python train.py --n_experts=160 --moe_layers=[0, 1, 2, 3, 4, 5, 6, 7, 8] --normalize_top_k=false --routed_scale=6.31 --norm="rmsnorm" --lr=0.00367 --beta2=0.99 --batch_tokens=262144 --train_tokens=751100000
Below are experts of layer 3 (counted from 0) of a mixture-of-experts language model. Rows are named up (a neuron's input weights, with its number), down (a neuron's output weights, with its number) and show model dimensions 0-127. Each number is 128 + 32 x the weight over its row's rms, rounded and kept within 0 to 255. Numbers have three digits each.
Before each expert's rows: a language model's description of what the expert responds to. This comes from a sample of Wikipedia text that the model never trained on.

# expert 32
It responds to: Capital letter starts. Lone capital letters opening a proper noun after a bracket, slash or line break, such as [B-ayfield, (D-avid, L-a Puma.
up1:082073121184143085172141124167068143108136142138102145134112167067086136156196114211152084123130104114091162106195094147161081103097120117150146139111092140084115089094131020164164110107186118098158133106175158139128128076122147125125130120123160104090113132141167147162096191115168161088146165088130130150157105090134116125145095171110140143115168157143108128188139171106183143117115
down1:164148126107134059136077104167086145157141146125150110138129078104096116185109114146202104152112141077130114064126201201144135027148135110123123123128116162138135091090177104133187152166138115108137128157143127154145118149127154131113077087102136137162153128115150152157170135074111131120109132184173101142075183089065169105099137152187120166183161143154102132108099082175118127169121
up2:134037095146149111158123114133069124121177178135106147200195150134066119127164085138179089150093116105112117115146159161099089102110091154127110108133119133103108114096176058127170131113115190090148077182168120122116118090114110165181113141109164094116156166109154119097064118170121202073099101148165134112086136100134151097188111130172129130105120189147121136156124118160139139071127
down2:173138152109103131125127074124129105149153171199167116087181129115098139094149167114141121114121091137079154157157151199125161115126119177104112156144109177108080092052108102164104134172177155093150086148118133116120172086090177116164043105101142134165105135109141112144135068102109111148096080139142126191140158113142167059147116159137128092177123142162069146113086146142196109087169
up3:140110119126113079184214121122181122221134188149092124153131171120128122117167172109131099124156169086142185118127168143181115113145142141176114124101120144123114125102162141141151165066123175109134127098149174164120150088149218138121124061132184094125104136125141164108100172132091080134142163161139127130171144102041151118183130138109107129128222135101126141116155157147113104085113
down3:044158105205203131164132163126127136132146121085063135185084154134166164104141157155111134174109083109137137153185151089136156093123139135131131117104109072142158139083098161138152139085155107141173130139108158166109107109134192148134057132140107142138135112155146048112150136098082099109134157151096085182147111088111111098124089183177124146132115145095122067046096112159161130138149

# expert 48
It responds to: Latinate word pieces. Inner pieces of Latin-derived scientific or name words such as -ul-, -ific, -itor, e.g. cellulose, patient-specific, Niculescu, plus on in research contexts.
up0:131118080152118187173115104110142108113104091112129000075128108050148081156137103084186129122094163082090120174140113097143159097103091164121133149156096163105126118175199158107156121149158133109103160137118162093110130143116122106115114111143157134081144100111143131138129165130180160124095104137126125167128163140104158103145175095119137132084082151158113142162195205107161133121138
down0:166123154097186074090178103116055150148118101207112124113158145136122177126124162159110090129086137103112136100106121107100138126133149139119145165152099106155165094157070139161128125146130150151116099155164152128150167081093121131126157159065095181117127172119064118191137197146157070126094190140155140062063112204164097141164105115171157161091086113154113139110118107102136174122108
up1:128095161162073122155153160092127129085123148094127087147154183060154080118148113144101093145113130168070104090188140052142083093157175100107131134107085129081116120074121135107168110146150126183108148174120182098146116174083152116094152135120138141112153160124158095151058138079172129116090139139063152116159139124082156130112139178099168106064189173126183078120160139097139117114121
down1:137140094115134158111127129133146065116128104166091162153097151100092169105197129153141163104147183128133104145134148112158099143076166119126049134106149156150156108136069125096139184083146151147158097159128115131080160160089131094105129122115157098118081073139138115115144222181078134102142174094149161147181112133075118087173083154112087181190058118141097150160096098165171107123150
up2:137148118135160123181149097160106152128169091046131086129160106147106094104125154108169150131147203087114136138080072157128104141116098076061123125131107184063128106145114035187144091148112108113137097128055182112116147117124115154133101101141121132089175128156146121082066145116128119163097153137179113135203116091135098124151104171175127148172187136145108118141133130134122127162204
down2:137109152106137123139082143085140122139063064132135161136162065092115116104157136143134089166113119140183154094108123106109126169124152153059063111110108167143094161099094128145163102130141190081188089085126112169121159129094063071141093089130100132131111154129127053089164146117072110126131114091191088129115171116157076174091072123102100098114106070122118175150156089113141097164105

# expert 12
It responds to: Slavic and Nordic spellings. Word pieces inside Slavic, Central European and Nordic names, often with diacritics, e.g. Nov-gor-od, Vlad-islav, Öre-bro, č, š.
up12:079156129118130114166153083098159102169164125120171067137203196062138150141128105155093167133048159139106144136141159148128103141130097169110106110131092141084074134160096144165122150095141143127143115142170142119057164119164152128154139051142149101113128141134113139159120194078138120085146143138084127116182141156078183128120113127096160193113117196119079079125147152138082192153120
down12:104132159098115102168176106205057140134109153111147140119127156078144129130115134101105119152141147115076127120130120102124163114139111162094142109152132162183106128143067094044133125027098112067109062062111122132102116110130173201084126124146126164096104114086156157151159182164102092131132111121152066142154119136126099135114089110072121098176151119090096175162113185096150162099141
up13:105168127191160105072141132123131112125134118123110091143117170157144126070059107121130089114082134105102165127154100159159029148135098111159090146121099138150165114115179116126075126110131130120166088109140128098098118087147101148181098041134119067117119126118113109123122194170118112120151155116154142111167151120160122134115119138147124170103125165181048096101192191195137146040123
down13:063157048092137201124061142103157160182127156098082101177140162133183129176104094113110093143116050128134157139139176141156126166091115116122144137142090113075153137118132147068125104156131140125114151089156118088125179122082148196149162146141133127150141190090171101105096097105152090121115144155099072148131138099177137114157105145134114089102136141118180131184150150042133087140118
up14:095143144113134083111147130157064110163138151152155126120176106127113135083163208176145107104164120061153150104120108129148057154170112126208142086105081141168138056117230084126107089086164150126147100115161196116110172140146125098155139151104150117100132154083131185135125131163179145092132118214144105065153158158130096108143118132116104171097128133121135107155127146162123142158147
down14:146099093162116133123178147154129147168115155060141127130164164128150158156192126088120153127101127162112148122175100045138127149170087128181158092149084143160125059116101135160109130161172094153131141139171166136107192157183104154134127093135126075161201136150136119084095075074186149112125143113148111124103083121199157134114145087111174115124083140084102121151115174089178186100142

# expert 44
It responds to: Topic head nouns. Common nouns naming the article's main object or person after the or a possessive, such as film, album, statue, brother, party.
up1:113096101228077132114096160164169157169090076138131107131124189174101114094165106084108079117164151067056137162119156098141148125151183135085087124136102090133099111129130116110130175149150089119130176115181121117083125114115140119147140143106174088095097124099181100144128084126133112118071129106137078135141096147121180160111187180069148105107120143149089078178137139123046135121117
down1:152112107115136147085098098132092121124195100143129125181159090106162108119089143181117209160127065167183090053141130109083111141100137170180102142142099158141147065135151111138117135098126103112137167080084124136121125133070141142148106255118114142139144153124139130100094106131114128126099091116101169145197065120126112147143116159100113156109064116119150170086103152082081162122156
up2:184067102106134115113117124133073163094159130170106117138100138115128183129110119128114114142135126176141105133119084157135120099142135080165128130136142090112124138166148126140151106119195129157162140101120097134142118100149150059168122047095110106168170153041171122147066150128107175112138104059064118135138148190139156127122144194192122098159124144082207088172100145214145115132129
down2:128137127141168128112148067156181138159121122195078159094118134109155088115124159105143159088133125124111129132163108121147145161124085132072121073135153104161148094167107178114151119156138164122118139107123049156172126119109152104105106081125145156162152147112133155185101115203132163158105156179200114093119146124119135103119170076170082112197143091087105091175110093159016153098097
up3:095100076110161139168127110161177109091109063122149127135156128161153079130161096170167134107095134086091125171059136075150146117158136138126123096156133133147120128111126117165142111111122124141125137137143065156123131164154142129150189086114115094121087133109114073189053143124146211147104133084092203153140095167141174116152116078119115155128121197110068158113127137183217165083139
down3:071128095121140138147109113112112131112112114102110154151134112154112155136146089067091153159138091163167118103191137148104123187064160133139177177097098151114143156120099075175063143136101175179118163164104128073096142084123159120119086153131144162147144084148176102083174138117141135113112053101106064169136147108090141126043094199105124075089137143117124184124124108187172140137148

# expert 53
It responds to: South Asian name pieces. Inner pieces of Indian, Thai and Bengali names and words in film credits and cast lists, e.g. Karthikeyan, Prasad, Chakravarthy.
up0:110122141108150138120132120104138067121119121071118122162133136130142134131187154119227157105183122135132102094127129136110131063134075109160145111085071224154043057107078104172147103144136139130136092161169103138158129129173116107161138078115117116097119111121201093125121089063114204115061107132155108109158139122108151129141110139176083144102098182156133147159145156098106143113122
down0:163115145187116101104137102101163163113149112079178159149118128129139128088124158115147122111161144185148112177097089154132168112096126200108100151034124119165153118086111085123082072145138118048139173114138079045145198143122208176115143151134176143131098125105103115139106093142127169094167159117161144101163102154161112094144104142134111097117138150127115122102031165111128138154126
up1:149124074150163077113139145142066091130223127135110144119098167143081104117132145098088089115080131143135193108089122146189146178101094116124125131050145101166137116045103100139109112138172150155125132152125161172158118118057090166176092121104109136102114181132148177108152181126110123112137172109145164122109173169112133141189115152125124135157159142135079128222117103136118136074150
down1:146119128121119136177105140102074154108194180171120140156146165142083155108131144162085124121158097115097153074092071095134125145094088154104098159167115112100104140189166081140123110152180104179059187129109123149127148100121114147123151173054049149112059146194116101079088104066122107149100101138134098180147183131121115137105132178136138142121114133116085124142122186132142078084127
up2:080160119173104105162103133167139103146170140092119118095182106137114125188129122123177144113106129118136116097123110156117141172109160117140114126100129157097046092169152108138081095127162185122090144255179150132161101093117123143213120067109126134103143148169117153093127147137135175128159114201125148072151157119103166091182142123172113131132118124069079099111117155169171134123172
down2:100119111089092113067142178176130087144127150076160096132064136109186144123155105126154106117164114144158134117114007124117156152132129119193139120124102154087113106167166100163133095121123138131097087126147168210168153107136137134150132081110105164069107085165106136162125137130172161134142152158148146143079101119086129161117188050099176112072143197146086130166136136116143137096105

# expert 26
It responds to: Spanish and Latin names. Pieces inside Spanish, Portuguese and other Latin-American names in squad lists and bibliographies, such as Á-ng-el, Nue-va, Qu-ito, ñ.
up0:131140089081098150117128134154076176190151144129150103156165132079110137118138108135074121169138114140078157140098163131096160152133131135188142121120168111119154179147181102135170177115148152162083126104137147116183168208039148160136166055083181153094174109123157128123112153142151104096138160154124163129101121151118093110115097129148132153127144122088102081101197132136131135029190
down0:113109130117177184101140155079108146180131152154142130189083107113130148131105133109095120125133070160133152128130085178114103143178161155148180165089121092170131124119210164138169118123106101125120131068168165181135086148136198151079095156156055120119172173123090127106114147181112111095152088117170116141118183136109088139113147162168124152152130141160110141100191197083075136184116
up1:144152133147212127165150146102160130117129153111163112170100134101145099130108099158134043146148077090135166118153102130156154142096085116147123124195159149055059095140172151156145122106166120113173140139154113128159152111079125095090128145072135110108083189150228160122092087119122165150114127193131152190126131149156144118204161156159124107084172149108152099144108151143135127069123
down1:125149139044135105122149132123120177112176151166148228166092119181111183139138099115103120147089129149129115140107085135115106159133161110159104186078120067114144141135111107126097155166156121148128132146153140164141092105122137092148166198165123178123083155163041098098120131135133138112138135106165160071158141134069130063075098198138183132183144133118165091154151130085114082135115
up2:148092190090141107125080086118134114081141098117109150120171174109113080119143143109186133130112151129130105143183199218193167111070146168125107136108150150092144108136143079105173140045194177096057161116122113094108182144118132110081145141146143084114148119111138137131110124139139171123105131145233097133099153102120105103111141179130104171090158113130128134104129174112140132078147
down2:106167143072133137115111150119138090058121078175159129134090083107128108187153151089135162142081151155183110142173149123134081123146172162120111084180156167133122138104139094112107079120157182167185159159136057145131121130203062131122151147156129172119132142144112075099070159165153127114134136168109135111138076129211156108124105121150104132073126113174138163194169154112069143118136

# expert 7
It responds to: Word-initial consonant pieces. First fragment of a lowercase word split into pieces, often c, p, b after a space, comma or article, as in c|rafts, p|urse.
up1:018129163129206056117106050144152121107132154058133113101145133153189124119140077150119117099151207171075152091142150107091103080114164134168140110097109154118147126104099107173085193117111138133096178128099128128144132182087115148180132186138121114154135140129147177141175104138075135134125120108148120126170193113106154151189151122131136149112105163145181166135121128134127092109137
down1:172141111143194143096124110162133162110106090116181118146169162106154109134128096141075125111132101199157140081159174126078117133115145151067132102094210104060130144133126155116153097108123115147111140170071079209158135160170062142098148092114064163142165134195138127171141085167115141123154093156124095134128129134112113112146090143091181113154085164174145105104096068133181122134150
up2:083112145163143096136222119143162131076149173082116151151127198173096056120148125217136165096151082114155087082077166111118129133108119127147104173115169141092148143126129160126119100143112088127128166155152146134110132119133073071197117155059124094128170135052088187132088111147116126113167127111113166130114115116094155118192143123163184112130109143129099061120126164149152124121148
down2:124194145082177159136141137148127106103152147112164119114133065144161115099167097129104070111186123153131148105066094152145143163130145143108179082162168126089139202098131170141124165148160153137106165101083146135193179108130128096136108133112133131168140110153149137187062097205105080115135128177148099146153089142094142112155154140070141091149069135111064158081163073102164120176124
up3:165114089092120104102117077158101139127149116139124105114106152128093131088103186226071137152110171144067148087176127179161141159070121138145171078066089107188117101125135105136137097124200165139137156165129141143140179115152152126106167108152112064130141177077142200127101150136066111062143119103108115128163107098148111132152080150134071108155157158100103113138107168165134122113166
down3:105140084179113096144113140105177125147104162072131126124137110098156136142169139162090154170077022119124113076161151085155105103067121111163110178110144144169093144129150085156121113178117096100109145154158103111154181069132107117103109106133154097149139112132125166087052192089167148114102146141111163076202097117114206082136141146100109127121165135121082127153167142176147130097169

# expert 42
It responds to: Counts, years and amounts. Numbers and number words in prose, years, percentages and million or billion, plus verbs like built and sold, e.g. ten, 1440, multimillion.
up1:122052163204120168108163100117137064094150151139133103103138116090131135198083158108149116114098146117104089103135139150147160130140141171151069131186078100106100128136161134111170157124105159179193137116162119146066145104095133123148148109149136133150089130084104074121114102119156157110089143219109102156167159110125150164127117134155117165123138128038201157134199092168137094133153
down1:132143125135117184148143189128141129117151109072095119073075133063141109106161080168142122096124147209091146053137083134154137148194081092046146145098129106138178164117159168116085084135151079088070134141077140115115150143146135106123109231112140148134160118135158058117105090085121111121136131070130116135113147119142085108122132048128144121153147139140126153113103138104149165131099
up2:059167135141136138116078118130118061128094144103145129141196154120126111179138148057132154092149181138139097115137180140207115162143149148140096127128141104102190129141108108111078134093153118157172054150132125097117146160146127136124123094077162042126154131123104093110139179142142121098107147166142120151167035131103159131173139091156067190141099166113058156151122150183150122113126
down2:083150085124122101133128123116143105141147115149149133091147132132189108168088124121102065073108149193135076107143077112115118130162090106172112170097111068129137111106151171064123159130079146168108164134154122158144086121144112090094220120104122129069101134139111078127185170121106155129116111088140080161077188120129130140110094067101147143175145098126066131151166171220125131152102
up3:144124071167100133142145096173111199182166177143105127118178107086111117136151127146150139188114123107110127133111128126169093097132062146106107092120123099193109119082077079120133130030112209109094114155160119118118110142128176105127089094160096080169126171083111147122107143157090136140149194132179168135142206050074113114175114131130116114141144117159121151141130100151143170114139
down3:126155100163101118034126103130132095135121102142189065116124101101112162099090121135139134117143181122099115120111151117132120147118135125164142141112061151158213099178087161163156125099156187144090114142114165076179134094105151129162120117133130145144132146134135129082147118107140122131074131083118155127049180060060133164130187086110097076155103133220111103136160148122109164183147

# expert 55
It responds to: Vehicle and product nouns. Nouns about products, machines and performance, such as model, work, lead, engine, design, in car, aircraft and game articles.
up5:065147138091111088133159141140102064200152143110113073137110134089116083165109147151156159124077103110102138117126117122113079107150126092143143140138129154121096101084137145140150164113146094158158118151107126117140141098094062169144163087113159104130095211127146189147188148090133181098128144114148212071120167080147110063144108148106185108024164146129127116126126111187142138138097
down5:147100167128169131160191155127084116081093133118160167169133119151101110146121117125100150147198155121124197110172158117120156129140098163136136127028134157156093119064169108103167173122086131153119132124115074123173093134115095138143110087188119072137103168098120160089137120127198157082133181180122113093149119068220077126095093145103100118081147113140132115132113139124160146077105
up6:105124097139143118131157144134131119140163074137141142157141176127065119085090082122077132140133150167123138185189152142145064100105090160207156101100132148135119148090163115124106136132175184117134120178183173103091128104129107150163159127115159155110144163106157115110083138097077124077081198155108110101137143149135149150121066142175121241087129180088131076095101103131109152115169
down6:126132088119125139197093138166124130112145159134087086127178130099112117176166123135125126133055172141099170109161136108133099192110056125187121109127120120114085145165119134135135126111145117100144136141124074142141194160130163177128148103125158092142137134092150214065119136149125104162071136105191164121128131119126138088176156183108097176153111133087145129102147190164117183020157
up7:092128145105112115139092093196075057138113176145114099135127114097076087155189126167122127135140163044118151098145114105141116123138133119133111115154098105116129167091132084137106177048152217150160159113180140144122095136119206138106139141147183117112088105096180123138130101126144116098122094139170141093099164106153084114124149145126086130083108133129112145127123107177096162090243
down7:135115151131159121095109194164083130137151090118116117142120104116137133119129091133104131193131098065149196135117149129176149087158126068111122153122148124125156120112138104114083123078111135172119178112104119120106148104141158222086112063159124072083117077117134088091152138110119127086204136057125125091131091171098184143125127169095151093153069096192155184145113153170159130079160

# expert 30
It responds to: Foreign names in tables. Pieces of Central Asian, Arabic and other non-European personal and place names, often in sports or results tables, e.g. Naryn, Zarya, Dubai.
up0:122103107101133088132164147124129114127175068084124127153098137086164163126162111216127046174182122123171120111105110126149119091120170178117135157132085122145118121091087142141070166167177152125123182105157159115119119154118140117153113128125099110054157159072155095120036131055169190102164121139125134139158118148158120111133058134165134146098087113068108090158134119104159136174160
down0:139120087136130117177125178194086155098136108168103136102076105127082147128107167108043139115077148130176128156114112121156149121104150160094154154110076125094134135188146144145147111123106170147100113157186172159143148145191097148136119109110074133165135154099077182078107099142142143171210104088214123098164141113122165166176131147125111190087114129154159189141113150175114107152115
up1:139118143151180078153139044143108104162121128096170138180155135093122145131116137176130095109179186109102102144183120131155094189131152148177125151097107180147068152022109127155113128149130134103107118101184112125123134111175215143114092083087177141133147135153117089117131157056158132128115133176102099136086186141142118116181098137101131140115088153153115128136143185131207125123135
down1:116132082124106094184171106135082076068105159104104182133139107114084167108120125121111081162149063119131137117155148107128122143114112097170133154216119081126095125102155093134135112083143149097132154132039170119089192094157086141135148148121095208134108148164128162168137111130168110067100085161088134093114119129148169077115113130134111190097153104120184102170139125171139197103131
up2:123138096092094112140129101118089135146131143095124097052130127145104128126146156176131105161132108077130125183124118114119086131123135132095093107155111139119099118107155106136170194133147122084154115150111183113149147044153185174113091090124189073076218148121163108096144177134110096157150114169086114101122144118163131142173075091097074093102123144046165101160163125183171158127190
down2:113130132124151104098132050163109093170123154081124127118149137155125136110163174171148131153106095131085163128115134122172101119070059130107096082133124176082097190131113158204125114133181098099173072177087095191098154146083163110144078110118177158144132130146103214115120134144108155081142128141153140143129097081163149128106125108202130112143143132131170102139192116169132203118156

# expert 10
It responds to: Hungarian/Slavic names, table pipes. Accented name pieces like á, ó, gy in Hungarian or Slavic names, plus pipe cells in demographic tables and common first names.
up0:109143063112129168168102118150130145158155169064096126092154170141081123110112123074175121162086083101131147137147090147091098082162123174128153133155130132129096108079121131169176120089125193134116095078157160157111159097239120135198155071142102112093129123073104117036138186085113105135124112145141111068110130059168129124126161113156115113116147145128137137149138173155129154134144
down0:092132120079174070096154116138095119109098157069181135154133105190142099077132115124075144132119128117118152120160174091201103131114125106166100133127124169120155110063130136134156150093132072156140093112144129175071147141091104153166065150190088160151128184076136112097098108084123090103056115119115117114105184101121150142159082145120163154093130110135102055126193128068080120147140
up1:096141126164168097102123121148096122139211141063067149126139165131105130195124093085164127200160165071106153120102079118090077154109120152147150096095039157112141147118147086139161110136140100166130127119132147157120139095157091095116049115074118161141115119133157115102154134113129153150071089128174135105150173078081113085191132146165132146042145127129110098108185138152116146144148
down1:133140144136191097112144091131111118124122136057049128118117050154128097167083095165111173161128111071122151134092114112085097099130101073171135154058162148137118111124097141084156123111145125182143155121129113138158109123205140150127135045113065121102164129153111136098125112106105089087074112128187127111208138123129127071110127117141134129066130167184106114122126134113153064097183
up2:117111130107155029137085108091133124166167176085116138153170105090062051093084080126081136133075193156088143110120153138101075127135106111156153064088155121179118086129126117160150123160171136124178087132182074084088104135100087122121109095156136158117179162106164102130112126104084152122138123146169141120187130109117147147191146139149147133111090095131135101113154186132070136107157
down2:175158120150096086118134172079121140112152139138088150136154132020180109159083096158122145130136170139122104136062122146098169150183196098090171081170162111116136118086153122131176183132177153119144164062091157099144107104069134146122162178131157125103142125154104073131128090140144074119137144205111118129115097145151151099156142055105129084088114127111150159162144108087147115149170

# expert 2
It responds to: Scientific word endings. Word-final pieces and concrete nouns in science and technical prose, such as casc-ade, dithion-ite, home-ostasis, endoc-rine, paint, glass.
up5:136145126153131079169096089105188100115139131160060113166147126094119149224118133162151121118167062117169104063058164112134094110080111181163102147183116169091117114140064136156156118136138096137107127093103209135105125132114158107092130126101139142130166126137185140145152103119118176115124147161093205130170174182161135101051155132151153121122147129106112090065107107103142111135131
down5:187166145179142152137128169148074145107089130103180157082074191147152114124125138103014130104154130120140198172145120095138117134107128152148178140138142143081113174126129095160104174129112114110133139107123071158135189124120154116091119052143149104084122142103140130114123126117083119103122110087150041138118058133143137167110116166106100143174069128141174167124137156155125124050162
up6:053149128087111100142136154087160126107161169135139151160126122108126174143135188135160134178093124156122143075109124109100122163117099158146107107109121122137179044165155090073113172111158153135133064150102112123137145113144105164113133131073131101162189130128111156192168163110167109140181154195153087088140133122151151106118080095202041105115098108112074110172142115102178158135172
down6:162130118176108163099118157063117206122132167172162150159192081161155173109161148089104143090100114156060121128112102126109074130165084078171108122142105117130136145164108173162127165186068078162181116125156111156173104085117140147078170128141110107140140152130133166157148148090161143155157130135099113146130143126189153107136133172145143080142095098167130114145090066106092053176162
up7:128130046136145128161177140165043137150153145145154110183110115099099150127144129195137137131123117124111102151203109069130103155143161148141154146141159158133121120094105070117149166142113195131156141152129125082136127078112133200119068106139159142154134125095116088090131199120159155121137183073148081078177106121145063058095113111189103101125141117073107114144101141115104128121189
down7:151181140110067169048096172104183083112161103069119111189188068124106146134119091107108123160127116164121088094162133090146134044173112135119151159118153160107145099160103168128097088110141117139103153106113102111191113145124112094110148128133168161179163126121089113203100111106087165096082110110103144101222156113092172123123085101174151154134140127126140140147093094107120117170136

# expert 51
It responds to: Place-name word starts. First pieces of British place names and surnames, such as Wh, Fort, McK, Sw, plus "- Coordinates:" in English gazetteer entries.
up8:142106091118146143125174129175168140146144152128188108145103114242155167129169141179095098178103219090118109163074106126127123152097157123137079154119138198107148061140147158117119121148159106142118152106146133112086164125127112138136107150118105072101144077110114155133146088116091113074165125139143088088037154107088113124132097149082105155128120081085113102111127115106146182061098
down8:085100130096115172146109080067122173119153136142133138192109152133160094148143106130135128044143097117161139156121126073118121061088112152103099084164096184142152076140118121100102102115113166139059161129134099024105142093096174114132159123108170124102132103161105104119169114158176144156132171114111148168069179139130140138068118113136175110106130099108123161201136140172193167128147
up9:083185136140151126166110121155116093086125146135128106111109112095145069118118095137156133116158132061137124116160116164176095107141174190172185115138100131101119162123198137139104144123073163133179143061180159176155112151120131073140046100150102133102074133143145173103151176113146167150098108074103117184170124103126116160130094131086058166132131157159147076146103125132133054077134
down9:108139115058049082218141108093130072106115155119178099104054115119107154124139117073126112150136091096115135159094118182157105107125098125107110114106101175148084120144161151106092098100105132153098182115118063157162126110134096138072132083195132124119110071171148167150079137105175116166176111157142153118115097168097143158122100093128111156116107103132120117175074158134121046111101
up10:141115124153201118140132118123058071111144139101163109199144146163088144143083152094115097138108130148127112039198186149117106070151099130149124133143138093104113117091119138137132146133157146165133114128135106125041143094123134073157138142088140151107148113108108143160112152095122081028166112110142030120149132179120122128109087153170100091126100090114122094150136158115207150096106
down10:173093152131169131121116104114117061102102163111124152140176109138141183152170134117113153110139111107088106157085113108146126131144158196102120170208162073177064115107094119101137178154079120130085135126120087134125170081108171132174158121097180096157153156106071112116163030124171177153152143121112152116093101072151157103136116157101154163106131118134117131084061158131114142056102

# expert 57
It responds to: Leading digits. Opening digits of years, track lengths, scores and heights, mostly 2 and 1, as in 2:25, 2025, 1950s, 6'6".
up6:060090151196117116160117060190154101135117151134091118138136117164062110225146161118194149132099124098091127098097105101121105105146191126112118151125091184099128114098129048155181090104180122126133108101108130084157159119141137100134105136074156106150129151141112090117165073109134156063144140163204143127189103127157143119096142155158110130086120150116107127154113181152115145107081
down6:117122155185143154134111103101145112095143136104103134089152077096132124177145154059136132130043122163100086131101165151123124122174077143127130107112106128089149154164160182137091153124175128128104083157107106083130135109106168128135089062140105139098149103163070096127174070101082107141076133147108115094160122087134105130106096196131069135112112089159118124106058145221061129110073
up7:151108113166207106151118104095063127171176152121090156095121186095064119150090140145119120170096134135160178077177129123124084152106143134111101118099137151096062141059101101126136150105092148135149070138140141180093157119125131110130101111117137207121152142118147166113078158148106100113153178199131092096156208082113130160138135117127095136066094177142079139192127116149097145107122
down7:085131090140052157200125086107162142140144166122109157134113150135093141172132185157076160160123150130164171148097146129150133150129137171094147071079128169087119138126099184125081152117134085112158088132212213159129172083149147112139117089098130161122125165141101099149164124168111147116118079199182099071111153129093109112130166178089138150111115146118145124147110146179153135152196
up8:099129116102112083108124149135073114131179142133138119116103156132044042121184136181118132156127136082137129051133129113193045161129069181118121185078117155139149090132136121140086096145137100129128066130148131138127105065180130063102124161087152120095074160143112144104176130096114138120088162149161119071123160142116122072135079138124098177123190114132106095139146112174118145111130
down8:126132169136150122181129163108098129142146133070109162070148118115154173163105120032134134116122173123112111178108134108110199147073130115132098136079141110067130081134126128190090091090165135128108151139151096110149138072101120167166129069103140172142114117153126067066150136151125121116139082108089108152172130088162084168130132159155101161047184105083192170112136108153090161137146